Experts of a small language model: 15 layers, 69.9M parameters.
Below are experts of layer 8 (counted from 0) of a mixture-of-experts language model. Rows are named router (the router's row for the expert), gate (a neuron's input weights, with its number), up (a neuron's input weights, with its number) and show model dimensions 0-191. Each number is 128 + 24 x the weight over its row's rms, rounded and kept within 0 to 255. Numbers have three digits each.
After each expert's rows: a language model's description of what the expert responds to. This comes from a sample of Wikipedia text that the model never trained on.

# expert 62
router:095128111130122074143141120107136165129123102123050132145087118157136089133167147095125133140131143109132136093171095109113147115181106097093149106093101121127126133114132107092129120133150126156145127143153145114144137096132126137163121096107149128156154111127151159144137130157142111138129154129137062143144137152152139142109083113134155133135091091142159142100129107148067094137081157111168115146111141145099086121127107193117125144129157169166138123110103113175115150095089137165164155100149136138173137145130118093127148128127123143102157157148114151128157154120105119132
gate0:123089116150157138147127131145125165135104126110078154173101144117168116102157103119126160106148138109140116110146083108138149162140119118127156086144109122134140146133141120092177105165133150181127137135133154098152099127120131138121127138135110081093134081096116131196127111150135139128119117151134088144124153143146163113132114130139114152112081147176134177157181146090134114149134147110122156166144117139146106163102134106118098114108170114091103155141130153184148143123118106105135163144121058165167116121104115135109117149182117126111128160140142131121128116114148134087
up0:142122152109121134108130134152137085170128125167161128094154161133090151128122134146106122118101108104118117133096143138131084108117147126149094149135135151162134101150126129125114125085106131125116116119110085143111199161154132101167148098133174139157155137110148132056137113132143119143118121117143164108108090142135100117114141126177126116126169089094137094134081088155108141118130132100174100105130150101114147109132124107170177159113096150162152118131112103082122095149133111139093112108123170093104105160133145147115130123081151120117101088114123160150163142119124090154
It responds to: Syllables after capital S. Middle syllables of words and place names, often right after a capital S, such as S-mo-oth, Carls-ba-d, S-end-ai, qua, vol.

# expert 36
router:103098093117122086170137154082147119110110121085140111167112114128128140115129151101132156135117119102093151107146107152166167111114127093125166099070143136177163148168122142113106122121130152137145140169124146122122104123109189124143075116081151120129159107108167139091129127128151095128149087128143111178164145145155121150097116100139134098121140130111161169112119107148130127175107155145180107117095147113136126124109119143071161120111143125130127149117148111141118154130104123143194124092147135128138170117104171116108155115129103127108148148142124121074132164122132127136
gate0:094089103102149156125152139127103151130128137120148107105128115145158147143116177130152142145104150100089122126090150135181136126102133122111118131119168132124140149125122133115135098132148106034134135141100150127108131112101133123123111122122137154162147108113094118137078094113158130104103109112114092116111123166078101158109138127096134124124107136141136182080137098160063092102095146127106106128129139138159093096188114150086148117147116138100184103156097120116124119116110133140140082146124137120157144129117126112153151135116096123116079121129101150103104100075146148151
up0:100125122107118119112121129143099122093084152085099096141062118131133067107126120120103136091129115104160149173106152125113131139129109122119163154124195131143094174129096122147115162103136132133126131115099163111117145130127137130137089130177129135137171111122152098115114160084114150131173108139143123137107104133151073095115134096169091169148139125173135131134130167095101131119098118113125178106076137151155091155132137165117155185122125137127107125132147114124116150155120126138076117113133153114134109144153115154130124134154121128117151113159114105168125078104148151156
It responds to: Line-initial list hyphens. Hyphens opening bullet lines in infoboxes and lists, such as - Area:, - Class:, plus table pipes, dashes in date ranges.

# expert 35
router:105125094142138079165135151116131140116123140124126098145108148153148098076150150100118134147128126117090135123118113158149163150133129114116128112125070135144140125125102106129137102097118139135107155140122158102129132133127116139176132130124165077144145108120170138125154162155195128133114081133123108122131157159147135119142129120113125113142073124105128147133110089121114142141113160081192090123079160112108122103051104117119123113119132153139100085156133113118095149149105124157174140129146131110134187111124166149096156104143105150076123146189142135124110147159117110124
gate0:116128140176136112115150090130097150185178126156111104078142133095157159137146136110104126132134133142149125117167133082126121143158169144117098100113111155098145162067134108177111112113102101216126152104138139122161136146133124119095119177153157143149114122120146125138128134100117091139082135112141108127147132125168143145137127088146095109114123130163151109120100091106163132097098153102111174122097166093120129117079111125107143155085126108117111130129143091109083146125124141124124150167126141111161150130136088103129140127124119134150164175139146143116124119132146113152
up0:150155107113158120161142145197136074096156158121110150136093177124103129115112113127150185126149136159124124101150129135135092139152122136129145151121099137128158155110122134124163134121121126124156107171136130110120085108105192126112105151112146104098148123073144120120135081122130155112145118138145087092105105142078124112120112131124127127108093115102140134109129105158093108159116127138115143130107112123157137127142175128131131084117156084068133132128134122133088147137132155136158083143072127107112159105118084155071121170163113110132098156148119135106120142083122104127
It responds to: Consonant clusters in names. Consonant pieces like d, k, sh, ch, j, har inside foreign or unusual names, as in Poshtelu, Pashtuns, Vajrapāṇi, Ferdinand, Ghar.

# expert 52
router:128110130118143127122161144098158148099106114105117117124105141147128093126129136123118144158150151118131131107123095112136120118148141059131142121143117136169117174137111115086108090106184109172148125122084128135124126106152157117118122121108177123123124101107165151092125171171133129134140097134141133141134129127136172140098106087138131126149137113080170163115112068133091111145073156084146103118094159092127105098083115130126155083182123131171109112133106116135082142120087133162157155109182156129156158119125140119136127117128086134127130133147118123126129153110079100150
gate7:127139149123112136127146141172140159094122114129119161085116180071143097135151158119111125126113128069131129096102115123088151152120127095133148122144139141123127126141118095125095146112146040122055099122098125128144133127132123140143135104120129130133119136107154119139138146115088143131087159194090124115174158138112167126103110119098117155107149107155130120118119142113155132133126155122124115093097195107143126123113074119119123170124087095100088149105163108117126132080132126093122160137162102141124119108137113120136099147154120134103138145160088142126110137109185127127
up7:092112124157107151123162132178166148085071144121172145092124129066116142114166141109109117137114149083128121142093139129100169175118133126090133156129093150114108140105094142084109129114163093114081089098092093142108117097147127126110163115127142113097098149119140112085136174152140103143103131169116156143129140126129145121128100128108100137095163115183143111095127160128147127124148129128134137122092138126130117155101114113112125151134133111085116133078156148122128081113176155122163116134154085157139140125150105090120112136149102089112118135176112121116131146130147122118
It responds to: Numbers in tables. Numbers and years in wiki table cells and lists, after pipe characters or line starts, such as 73, 2011, MF, DF.

# expert 38
router:082086083127115117163150131081132162096116123121089124148082127131178087119155121114108147132135115105128121144123111137145132122121128114096159120101115182138120132153140082117091101113140146178140131143096143133132110085112138097169093052112163108132129088111190154123152114160113103156146142117125135167158176144130150152087109127132133125133114122128169146125131110134106105135124130095176088132109126137140103135116101142143145078133092129170093112133139078136124144136106145122130147100140129139135137123113120097120168134177108151096144177153128140128137164141127109152
gate1:134111114148077157104109122141171112172132127104131142116095095110183101143136183112126157117135157044181119152133115175138120122100091103147129143130106140102126129116122118124134096148105147126119128144150104106116129142167162122120104157135163135151127096135137111159133122157119112098071143128142086111134101114094092116159130158141147087141111102148101060133117150159109140117101129090099124083078132135071109147105100118122111154141185132152110128146110131145131142131133168107102123102102121136137164113158129148130127145138152138153117164131160115148112146139155135129
up1:108143112120132128126143150122092156115102160185121139122167154140100114091124135121130103137141096126110143106153135106121145139108129159109146093138163112120133106178136094106138132094155119124115143106136130127150121142111095126102152130150099126142092145099139162137129168095161158114135100136135158165156147144147171149109129132159109139117058157132177199081126099100154093109128166160153116115131127117182134097117165145122187110093099142134116122135165107148128122161119117109134147168156088126125095131095125115118139086153092099118098121104083166133130130092137127136
It responds to: Word-initial letter pieces. Short first pieces of lowercase words split after an article or pronoun, such as b(irth), di(vorces), tr(y), lo, mo.

# expert 24
router:100076143140117119136147152118156094114094099087116108150115162168151114094127151067095135142178156113114141134158117115150152108177126098119156124077111191133139128158124103113132118106151136128123138181096139138150118086142151101135115127136144118148186107114169149111129166130137079124145102133143114158157122140170130132093132125188139102135133132079191130122114104134107124141085129124153094143110140135135118126114122140117135118126075128150104113163139120167124153151095112132156128109140109102116165110154101134120129122153113146131147137154118126078168167148146108126
gate0:142151129138144129102131133118133104120097087125117099176095100134151109178093135121116162105137140124159132153115122129106146113130112120149101170089085117095152146123140133118105152102118145168128112115143139112098108102167157056152126152126176135128142156149103135138113126113132123158108099118116137151086110121157114120126140120137150163183117098100126107119126128131155104094145123119122129103108161108160149142172107121150129106082104124102160085181158113127139176147165126130140117108107149168123185160195132122133126143123163136140152151117135127147111152202112145140
up0:129111114100103120155112131135138150135150176130154151087128132138082150077166153145143107142104137145089134119134120097183124131146123122118159117144161144146113151156098130131154108133142147115140124151138117154150129182142083181098114108155078154124114108110137151127119106157108139123122130107140106138134153142140097114141123172126101139070129160133094152154102108159100109131108145130111101160166110113113137104125130109107143163169185155165138157060121149155140102170116179104114139116120135107157093108084117128094139119135092133126100116141123146100164107076117120108
It responds to: List and coordination separators. Conjunctions and separators between list items, names or roles, such as and, commas, en dashes, ampersands, semicolons, in credits and tables.

# expert 60
router:111086141088147107155135192061164151115115122111081111135122152152174091097134123104123140127136140106147116146132118143131134129161115092116148094131108119127178121105126126098066113117163163169114135159097126143148127112159148124129099125102144125138125115066141149087171134151145113143165121119125122130150147169175155146129111111152116109137114130113131125122146100130088126117121155114142102162086137147132094116084132163121141135149127138154126079130071136139075152096085115146170150109147136155105154100120159120110114131113126140123119143116123172105175155124144132150
gate0:111156094067133108111135164179123109129106135128120112136130088127143151097090090170129124109152121197133127124081141130129162131160123113127139124121119149126120069181172106137125130121161103113133156126129150118115143080174156149131126127112174161124087066111132153120146103147152121138172132136093113127099113131142130122157092146095099104127105149152129067101101099159123132123160111113151117092087134149104152114147093106124124140122134126141142149132115144129096140181105130118108111129147126153148165200111126100127095141129143137138115157158118114110123136140149133165
up0:133149138129115116108130152113131112091087086170118155110143085140141118110097137124114134136155145164139104115123110114087157184132164129109143130121144151133055132158106079160135119089140156103112113079109142129140135103112119120124107139097145122130117101152136150067146145123128112109135148148103136141085142103157156143124114134095115103150101108125134090142119125117148154113142134169067100121074140102117144166116106120184131153089120156117124104087100137113113121112132102114162123114125105157169163150092134102129091122131101094128145129089103093132124075122159110162
It responds to: Past participles, release verbs. Past participles and -ed endings after was, such as released, published, used, served, plus album and film words.

# expert 16
router:126133139087105106143148139109136112110124123102110120149110150129152107135136138098123150159151141108098119117129132136168163106117094106130169116092104159185120142137114123096125096108116154165165134121106136102136105100131162105128126095113164119133140081121138141134164169137151120133138101111153102167132125151135178139143129125181140138186091097091155157125099101189123123146126138092131081108113136124106137124077102171128153118115114173137117127162118122122066148104115135127163129087151143122149151099119116106121170092141090117145126169136138153103165139131096091175
gate0:123131138153091167135101101156105156138187100070078127171122109130120118152119143101098105132127128121126098102103143152118157157138161137111125126106146161152139124110148136133120116142104096148150161098101110130165110114127138169123118119132149145085084151156116165113104111106101145155143133137101130137145108106150091112079123133150121154108123127152084095181072116147110101162169120163167121139157153121132118167109108134138140152136136138138133115110082113157097171147120082090155204113142128111153143146147108127106134112119115096133139131122150094112167130098114148140
up0:142134117109153117160161165120128109092082132164156130104124167132140119124155138150144180143115123133155133137156119096157116069109119072139122141146119108120131126143103166142169120109126143110119083111139161125090115145095124104142109131126093079140170103080152095149160143149143105128106163142134106128131122158102147129164161121119115145137124121114157163096162121115138135130089131113096090111083109123154151111162121119116141119142127141124133131142160115130118116111143158178103056161112127164128111122086161112147094136129144123143107059125099175112083105144141114150
It responds to: Space before word. Bare space token between words, often after a noun or at a table cell edge, e.g. mobile _ phones, League _ ===.

# expert 44
router:087102125109139111144140142127147154103100139099106100136114133131163108114151125131116120161133157119102107093185125119149131097122087115091156073101105159129149129134120123111139078131135139123137154146097144115130093122143186091134089127051143126140154100114146158132141180129140097139115128137164135136148149137149148137086131110170127118136119106072165128105124122112084116152103144119132068135099125168108096117090085134136119147120118128143083129136110089153086157115094124136136137083142140125145154112084182107128143113117118125107153114132143124091139163135109093149
gate0:163149146122135154176142074145116121121142137105105125171132101147143132170122075092090126137126132120123115119129130132154129183093098160115128131117083089149127093162112113112174145103107121178117132139135142132135154126116107118115134135145125118169111124189134145074120123104137136129173137163147120154157162153169114134118115132176146090155156117145161123081139127089177099093131111114138093165117133045124153143121156142112139119128130125152135116089145134135129134144113135099136131085131102120150119135112184130156091116128139115127093136106129148165148159158121148142
up0:116095133115146103099118170094090117079128122191145114115128164141144103089131162156200108132146130131143159150132109117132119093145158107156104106176146154111113134133143136162106087135163086107110106087118122132162121167137126127128112114157142131065135127080120134156149107157141139124130141089108137094117112106113113119138135123114090147124112094106104126156119144163099155142118179142121154097136154197136118078108118107121132151124124113119109143207106113118105139114134120158081131155123106141089136134150097133145144129130109115120160111143118118082124103114133122133
It responds to: Years and months. Century prefixes of years and month names in dates and ranges, such as 19 in 1948, (19, –20, July, August.

# expert 22
router:082098129085149153153155115096115169080113104116115071132101132138170103126174161094100144158173136121086119082126108139132151108166141119117127132121116153130111182145133093101111116118165136130131137122136158126139109106149169081124087088098135117139132090119124132143143147138138094148133062102158127130172107140137141138123121126158137132162104083086120163115087113135112110135089150125147117114111149101115118140102119131080158117147122141177106127144138151133108163138119124159137177115142098153126137109096110118095169098165102133091155124129116104124130157120142134133
gate0:124084145099093125154125151119142175069166125163117159128153127143105144115100147144151108143147108109142177134102128101088101131162152130157107136174183118134147153134125151110136166145114158151118155169123149112115131104096144121112089111124154144109106136119114098159120123125132114132133092117130127118113146115099151125152168159103120126124104115136125131129099103169118163135161161127158182084137165126128091107142118163139181135115172129163148136162086122146130103172121140162089187126137128126135134174071128112140098112157113131156142132112130144119130131118129097079
up0:082120157089132163071084111109141150126108135118126090141145113137122109144147118138124149110131121129077087169091132125156150119123106126122128088117090144130121107078096131088145122160113078072150113138128109126137123095167124157137084108148133127177145127108109100101124135178118157139124163134113134154177133129138126168137116102122158139134110168133125082125118175094122096164119121105097088157117117131138146110174119107112121121128125098131102104139139062123136097145092147123108093123165113131152143129135099133117142165155138132110105096106146095141105166084133148121
It responds to: Prepositions and prefixes. Short prepositions and word-start prefixes after the or a clause, such as in, at, on, near, de(nsity), ex, pro.

# expert 56
router:116121129131109134152143152103132117111139092111149084148103138147115107113142133095116132160134171136114131126135107130154143107152114110130187114083095155107144141113101134101101105125151142132149148165133133133144078105166145136122088119103171115144117122088132166157145147130120132149145138121158143127178155178157163152115106111117132139154139087083147155119113112117083106120094147113146104172081179139149105103117118151105149141131103100145103098182089117129114122127108123147166129089187061117146140111145116114139136125142112134102139128123111155091138148188088144144
gate8:128149130155142155134127118127143087137121124107186125152102092158145094196113126154065119130155120138098081124124159091147113119139090115101145162170137126125148146128114100145148116117129170118187128115125135113166173111119120111080146119163136111126139121149139114170110130158092141135119100167148124111083086097161124113128167107075165123138094109155125131098112118090150134080142132141146115146099154130138115095103149142157137151180090125134118092117125115083130150095129132130129131147112094154125110108113166119146113107152122140118134130101149161125135144112184143106
up8:110106113065086116156105117124152112078161141142100133124140154092116107096123116105173136118100150097138180148120108170108145143127165141146091134128078123148111091098137151102106139132128112161109143146138129124133104159146142149149105148099116130114093124098155117117134146098182103129121169091133169081175183162094130148117110114139091146106155128124119128143134152150095129164121120116115130089107094115116115182154126102109138117113149150150121145134136135181111078143166108124136125126159173093139108154122108141085110122124134135143156142162123103118116121132086132150
It responds to: Closing brackets and quotes. Closing parentheses, closing quotation marks and brackets after titles or asides, plus commas and periods ending phrases, such as "There She Is".

# expert 54
router:127105099110120126146127147104128142100086102100114105147109176168133081108163161114146152125146151102107134147115115134172126154138124120085134086095127159125108162146092097078091128138116181158128149142107155118125152104138130133138126128100146086189127110125163156106112131165148131123150097124164150152138124144116134150117080113106114128142105107107113117120131100138074131160098139097134117174111164162115104132107135139146120098133140110172083121140119078160085132124120146170140109119153144110129148072124153115066112133168130119119157111155154116142134159119135099137
gate1:096122083163148108129090122163142102139132119140141130114100138146108108136184162120150120155117118140141139124134106123103145160104125133170127113125113145128155143142111106103167164172140141098111121163139099156121156094133110091138149134079105148051120119160117131131146111115115128148109100126145119132125121170121140125127098144153086137122133111168121150079121111081084156166120135127114086125100094125133125111127123119108133156154144111146119093159099114088123099120128085130152100177183129154102158105087119075112088135145172119124145098126103115130185130117119090135
up1:110120102137104156142112119148107101151137086078094164099141147155098070129143189155156152186130113138141127104130137092093176151168114138144120116105124127140128132133159098118168130119119096110121142141155125095127149110092107120133166095097116099105121152145131145121125066142111111105133138126128091135108132156095113112158110094177091153123152125139121137159103145086129188119148121107118147124108156117123078124141136097091157100123107138157134140183112100118108123141140155141123123166152095156127135130178130119121129127154117122066130112110141134127124176148135160129
It responds to: Common word roots. Root pieces of ordinary English words and names, also Cyrillic letters, such as lockjaw, light brown, orbiter, landing, pass.

# expert 1
router:095104144096127114132132139106137129108137108121108120151088167140128097105135137112119167143141139127139138114139102120128132081133124095123165104121114134153135165145123082093119077095131149157126141128106140099150118097125158085107108113109180114117149095119174152076140154156169102165138108141154135124108175151169122120102137127154152141159121086101140150097148105122140111135085160089143115149111146156114087078100089165121126108149105127176131134116113066161100144119105137160144122088164155121156150109127111117126153102140115137122167099166090132125158156132134103109
gate1:131174132152126145103138134141096158151125093122096097126098156144078178128150143111180181159123081145106146158148133146150147163168143126145123108112129083110125089133138128103135128132166126133096158147094132113131165089112151153155116126153149159142126143097119116099105089133157111119121126112109146124101140135092092138107169127143102184136127143129087164115141102178110152146142097182117124145111142145126114130100103145153143111158151131110108148146110139116098093086159134135118139134138134070141108128152139132121171131123117157142133116123174136116165171191118112142
up1:112085115080132129148109147112104109111101132127124155144146108085136103116141155149077115125142135093156093091093112105104114133092125100115138129143152114105142142131142141175152174135125132131122093115139102130108109156126088101110157141127137100155132100128128161185129174126094158140128108158145083136147105120155153129165081135129144084131131100140157097108133141083110136097163117096113121128159141104112172103159152116083093160062106164136145118103128123137154130172104162122136129111163109180126161139102121131154096127154145103115116136129118137131110137068134149141
It responds to: Numbers in tables. Standalone digit tokens after a space, mostly table cells, scores, statistics and measurements, such as 5, 3-2, 0.03, 7–8 mm.

# expert 37
router:109113126147093130158137157119116146060119122110127117131088142165177140120138153100092166148123131109117134133122106122133135118168124094121137092127103117135126147121119121119116120115131187181136140152087122074145122132135170125141106137086166116133162056122193162152128131130179126165129105083117122133162146154188132167113110121134155120143130118107123173088114118173132098155141163116142111146092178167111129082124134167130137146133122143146130109158089118127121132136118103132124136074133110122157174123133159124134145135123122142133131146133154128117130171151152151130
gate8:111187134114135151106119094100099092106124072167114118125144134147117152148099170143142157131079153165139154097176166134102128112137156162123104131131137134094124132146136137116145146137128165109164083131169119116114143116156141067128137158068143086146170094144130118107181105144123157117137099156152162141150187130147115096154086119115120132149132092099106089120086128136142084108119112117145167185124147158123149073133138153113141088105117153115111138110137125122117135144138159139129120135137129144133093121109135156147149121129124146143109137121124108117116128124083090114
up8:115178123084177159130102132080135074107126091136113078129120151149146176128054144143115136148090141130134144111174167158107128111144139143142123121143151138099146121146120161140152130136146117125164092150131121112134149117138126069120173132090162105152131126150120104126126133124144186099122120132135164160140154132184145069140116114090177110133152134102133123134107142142112129095142130130137115123146157146146122096143152130107187142099146129105119141118107111130118147104193138137126117121114127109108090119090108140140142121115111136134075156115154141134081161126105108123
It responds to: Line breaks. Line breaks ending table rows, list items and infobox blocks, especially before new section headings; also heading equals signs like ==, ===.

# expert 39
router:137143146126142116142137121114142153104108111087124093164130136136131104100131152093111142130140182091107145106136118131153161099161118090080150131135104150130133170110121099112127130130135210134149128124120148134142119137140116110139103080087158108151181118113174172128130201146149112125136115134147095116138124161136161138130122093130145085168119107132140154087111098131078141154063147089163124150082151138120125128110149148124141124142129176168101130158108109134106139108112123140162142102162146129127122125128160108101158134159095143100183123103130129128146151137133106114
gate0:159094080141097118117168126128133107112084107124143127119142110128169095141110142111177157114144103120128149142114090174127177140131156151110161182065145117124115166174156136090101121097132128090149098170134156125116133144108128121081145094137120127089119134128112120119153118152150085138108141117055156115120144137121162148134132095092112123121130118162134143127125114137120148147129144139151136147119145131130168171130106134171146133107130115153093158139102156126134122174123109091115110145111153087147083176133097119129126113131119131124183124144130151100170159166099125115
up0:066123196126139136126081092155107149126128138117106164139091117149141142127164105139148133153153136121127118128114134083133078137146123145117097083112057111109144107133127128158111114143119083155146131089116097140129127134118101164149100139094144160131109145101164121108135162155132123122091118138194111151124081108126128090128129190179117126124084147125094089115167132109152114097159115127137088151145134114114093117127087150127152127129148155124117134112096116097154112130136108146089095122177126155165114143113142114121147095150142145149104126109127116125121138097126163118
It responds to: Pieces after initial A. Tokens right after a word-initial capital A or other single capital letter in names: Azerbaijan, Auckland, Aalmaram, AZE, API.

# expert 5
router:151098133117132132127146136113147149101123124131113120149101139126122137107157149063100146166136140125110154140145086112149139105146123102112144109104140142122159132166124105109133137125175134154114133155105163111151118143152113106133108111114154111138156121123122169085143150143094117156155090127149122150166123181139157158148133086149132141143145083113164152079123097158118071152097147116132104150129145129083107114128107170137153152144129176179136109124112132149101122152110087134215097120170106120105141107112129111105123133106109134155158134137123147107136187160109078106
gate0:111148117137115134154150123101160139137147121111133112137120140104122153127202154133165108107091109140080110154155193154150146143090112157151136182112110182113149110174130119154149155119099130114170120151115136141111129174098116132110136136100131131115138128101142147095165143121119101128155136163097138114107108121121158115143184142119136144168115155148160127157112119127083133171136125140087117138117170142143138158121110168128165166141126108136123146139143158167152148112110122159100104101187138180131152119127173095116132150129134132134152147114170145142083145130170138138
up0:181174111078156124124135126114121122177166155112169134130148141119155112128169160137137135110067122121124146139163131149149151131094154147124106147086091130114132110119101136136133139115170114118149174125101132130121108112101089105116150120147109151159136138114113189093139123148088085105100121194136123176080099113107130106122088149112084178110113135173154139132120110148113133159135128114067107134120114165119114131152150099128133130138101102147104129146155168168123169126119152130137131130179139116094111134122132092129117125153095129136101151122141136118119141123154147169
It responds to: Suffix -ing endings. Word-final suffixes completing verbs and nouns, mostly -ing, also -ed, -ation, -ment, as in Passing, according, Running, Operation.

# expert 21
router:089085107083107117132132156114127112132104093097102139145120120121156119121144156074103140135130138107119169088163123144122149117153105121100138095129107123122153161176097108128127098077152125158136122151092131107156113108161126111145103129096131106153143082098122145125149150128133100134168127126140119141115166147129146180085126113169152132145137095077136166104108107152105083148134141098168105114124144102130112099123137114146140140164098141156089103119125081135108157118110128157163162135151113138174153095138148115095138114138111145107135124133158155125151196153160093158
gate0:203187169114142107155133148150124106149096126073119138106111124106098089155112090162118139134135138108138169118156105121095115150137163137147145122124121183137143123102147148138118149151126134122150142115095111116178151107104109139136134152153099129132115166140122145095185129160087120119173089137124115108159108124126114096136090164150112108146139113114174153137120108176127124097106102123158088110145148078113097164106145129128119113118165115137144092090143114167134109117149164143166142136175148115133115098084122131128132133125142119145155140127133129117127120169096095089
up0:078109128149112124109106108137135119098145105182135144113142158134124079094094156119148152137136144129144083144114160142129133161101068140131143117100143105123155098109150134119173075100159151161119140093151119125099094203146115152114143127147137127152144089120115099129075122120140153132105163089163131159079114144135120143099122165087147133113106130174110145147138144088139147164157127120115166154120154202116144132123147147105128127136111128105114146157143130113153125148164129126116118100105105126118141165147117167136090135132099137152131157147104130154149168111126140155
It responds to: Definite article, possessives. The words the, The, his, their, its, her and this starting a noun phrase, often after of or in: became the first.

# expert 29
router:092143134121134075141146124102139170111081126090109080150134154143175077078180140113125139148149151112124148128124111132149139140164115113118137112121127116133120157103111090120104133116167150139123151138121141145113131099129118133152114126086174126133163106138166159129173146165142110155140098114165117171149112134137195141110115104161132108138099101121142123103128120167088109120102201109138123134136167199127138105098120133145173085113106139179122112124129126137105131106116158154152128101150134116125154070119136125099144088153127152116141125145134095142114128122137125136
gate1:130109088127122128085123144165133193118104121122093129089132069109142098116087153132144135132155142193140132125093137124139088097131117154122134095119132177108104203104148149129124121139108134149154149115132128164146128121082153153124072126117142133160142089125114179122137094150173117122199094142103135154130140141104124148125148152134180139091139120145139101118125128097127151158146159135123195123132149099129114118083112165119109118140110153116145119168165142117131166133139134154108128110118135104157107121113118134119124133168146140145142120141105124158125148089153147144
up1:129157180134137114110098141163125147114094112156110126101130106109121118101120096081144157119120126114134102149079133099117123140134145195141127164113101123122125142111152147133188108155148109142154102131158136109119133115116112136139089121169135138181149105148130140128160078128149119142139137149151124130094136175124130134102125143142166082085123084135102105085153106110158134173128144151160190126146185113118132124125057154132143119104113140168105113162141154105147130111128119129187123124090112129152136104095121141091104121127132142141130081139122147150113149153103158108
It responds to: Short words, split letters. Common short verbs and particles like take, up, out, open, hold, plus lone letters splitting words, as in U-p-on, B-y, thin-k-s.

# expert 31
router:098075116154141124127144129099151157122114121112086115122101142140134112108150138109110194140145136102105097135145048148134171112117102126108123108117108124150125145135132107106103097129125164155166124131098166134171131109172103128143122116100169121171129099110110154092116132154147129177139091100148128138177112141131130145121132096144186101174126112112128160084139113157130123133141173143134118155070144141162113121101119150115111142140125111151100127168107122158099116123124107141164143115156161149125156102120131115116142102143071136116146165125137113127176146151170097148
gate1:112132114163086120146120124157091116085125123114112138144146157135117147160097091083132114191101145133115128147100105115088138101124131119109124156134109109138127114123106129161124103090181105146127131168133168132160096134123168153134158093146131122129096148127122162147111152129104093181127118170130115110122148133104134120147147174121142113122161129173159122092060145166099133109138084127126159139133162133173095097133156144094116112107096106135120160130121113105124114113112136133161137139116159173137117138112148161078127081119115122127089122110110146117116200132135162117
up1:138114110111156101122162149121127113086155164113153161156136133102115141158128118122139149129138130154108064074141104110146130123109145181124150119159125176138183135100111141150119150108137114133128139123110079116101144108092105131125090103096111118127094141145152167119120114128073105132136120119117106114154157142094138158120127116116088104127142157165136158106110164121167110102146136117142143107146164124124108133103118140142127123131157113116136129169123121146170154168094085093139120145055109160155160157107144147148136080107118167154132096113144154099119119147117074081
It responds to: Table markup and infobox fields. Table separator rows, pipes and line breaks in wiki tables, and infobox field labels like Location, Born, Country, Total, Density.

# expert 63
router:120100121122102110134142117113131150097123099126119122114125146166117087093169158110149130127142150118085146125179100135141130130151094096123176115103101133137125134139122113098118107120128147153147124137064151088149117090154159120121079116087158129143133124092119135156135130144151122137161071128144131140149164165174178170142129104144152117168135086098146111083091093167086125147089146110141103141090148117126114109103129170133139138157117130155124155157110109176107134120103116166193137085130099114104152108132167131105138127133116135114163124132097158147131135128137103118
gate0:128145127091121110120149143132116097128128135136193104132134127133148089160109087169120149089105112104092161130131123104114141099092125088129132159139081123154112098087141163062078137095149126145174125133089118140122076129152101133106091114118117132164120105088164138120154138113111104147130095105159148112141122147176084185157158104102118132143123133151148133118094116097156154114165081141113122103142133132129116132125118133110115096136130114124131124152100139137105117130140109130117137171124142121101092097104145151148083117157133131129137186156091155118147147089107122166
up0:111147153094141112099149090146112107097179165114180120141146127128129115127150118138103157079107105117104112136106131154124106113124136084161093154168129117148131114134134180122085115146120121146169122129079117109136132140154127161114126139098144125152128130118153187137146102085141084133114097109142153124167107119193088154131134095176087123144162145139201142101127139099171144150139122139076134088107130078109123102121121122133113141100117124158146170149137119133095127119138120104114146132093149125118081117110144130156110110120119104113111154111103131149162125109127118165
It responds to: Syllables after initial C. Word pieces following a capital or small C or P at word start, notably cinema, plus closing braces, bars and math symbols.

# expert 40
router:095093147129107126120150154075161121094101052116105104152092151154141107111107153114123134132151136118129122098159095123142130127131104085144140129127127127117150124085090121081095100127137150166171141126098148125125108127157121140144101127119157120146149107081136154156130135161103147140135114136116133107158130179144178135131095101132153113176127137099135155115125114141112129142120181102119142177103145145135080119114120140094179109146135101153098076138083132167131133086123125145179138119175151118138124090134131116123122081161134148132138115128103144089138163150136092131
gate5:156104126112133144122117099164123128150129151155125101121147137103067070116171150125162156094118109081085163138165156139151131146105153074139158085105105134123128088127107150108087117133117139140146117145078146119160171113087131106133146131133115133122120152096157143120133104169121139123088108119080119143108119098150156113125147126111127070124142143133136127092133078078133147148126077175138109125145148141122145123143151098123126108104172131065168130116143097144101132113152124103140115113126146137135120126088122150117112141108130096128159154134170162101165094134129141119
up5:135150121154131122128108088061111099155148098107132158161136130131106135126118107137109106121140117156166120130081104106082155100122135170088123134135163144150129165124109121147169178118141117119100133163127132114117157136140101089107117103133132122147129057144114158105147121086156089097106154135175132158122141143110080119110148109150145203143135109127137124136101170132106109118133128088118118132121133098157108099103115133160123165142060148155117131150143144114170107169114127141149144150131116146143120145135140104092139120160130162096130101126133115154094118175106104162
It responds to: Word-final suffixes and nouns. Endings closing a word before punctuation or of, such as -ly, -self, plural s, closing parenthesis, percent signs, people, species.

# expert 15
router:125120095105140120106144115138118145103107129123110096141093151180135134111186152102158148144130139138136138119108103155156133119156146084096131089126127138125141171127120126122113112129136134169160203131108126075151145140106157139129117105095140120147162123096115174160151126127127123138122111130144125133110144155137149125108082097113124113159092100095130139068139100156104132142084130094141114200119134122099121108096117156160150075127092136195121136120113104152096139128116142190164136112148182106114119087137156136113140136140129136113153142153168114106147142111136115135
gate1:128180139112120108112070118110131127138075102099148152140109142082121135083160133097110139108113093142120139140123107129164155118189137131134135126132124104139161173124135121137115146124131167154120137173161150107162136119129091117102122098118128090132138135079097140160112113148128126095154098168155116136126113115127091158128116125152140142121112102102156146144163112123173152136115117101128187156142136153126150113126136144099115111124086140105132113113171123137119126133146154125105132153127107184198138156067164097086093123100162115100100145081133158132152107116122129106
up1:120077114176119152137189139112148161137118097111075097101148122134168124155129148116109096146140107161121142103114151138121127106128138125146106133120109148120106071102103114109130172115103118142135120112109117150110128110125149140157169123130142159143107103200159159117146128159131176116081126141136130134107169143172145070109132132121095080096147135174128147138128127159128147123120139151132070078114117104117128119092148107161156143140150084133127136132122113137116122134111113144166101099152111130091135115123152186135152120142071160131118089171130133138162143129129136132
It responds to: Rare-name word pieces. Middle pieces of unusual proper names and taxonomic names, especially genus and species entries, plus Cyrillic, Arabic and accented letters: Elongatosybra, Timon.

# expert 53
router:113118136100110123174147132082118114114123116095118084135102171109153104129147150100116171182162143120103139115120113160140156109117092102133178119065113136163127128168109118080142112103123162163163144144085125138132109088132152096129114090124162106131143093106142138116158141135164118139146098100161097168128107135127173128136134123180152127185102089126139167125119116171118103139132135119167082123092136133103126131103106173136166115126121162143120131163110122127104128108115120119156124105149143135131154104112117102110156111151115120144122154124110164103167139140122093177
gate0:087126116139133108106151099117132122128122097129117086132148125157110116177138121147154136128118126125144100118153137126119168120112121175147152125149136159144106163148123136159111149124096100134133150139113179129135130157120152116140099123090075147195139183152081145108110144139089135150149122088111155146135149204127143077082104181104164124119144163126090144120164145170106130097166127146144145092162129115134100132111116129103163162147119123112142104123143128124119126132152090133069097174112134116111163122132113121110113104130134142119076140129101128123105092153133146105
up0:098128104135140101145142102113127150127151111141114137142127130141110136118129148139152123119112132151144113115164152116108170114123102157120143158121094167132139172160073147155122095148115126140129160102119173179160117147131160139149115108100099159145150154134098153128114155142076110162085121093114114143123153206116134102109091161103144097120126155096077132103142135180091150105151141098137144106130102157162124158116086137143166158141130117130102098145146152129139104125135111156113118147129151107077167108126135138093117160142119092155076112133140149136118096153108184127
It responds to: Space before next word. Standalone space tokens between words in running prose and lists, typically before a noun, as in slate roof, passenger rail, was going.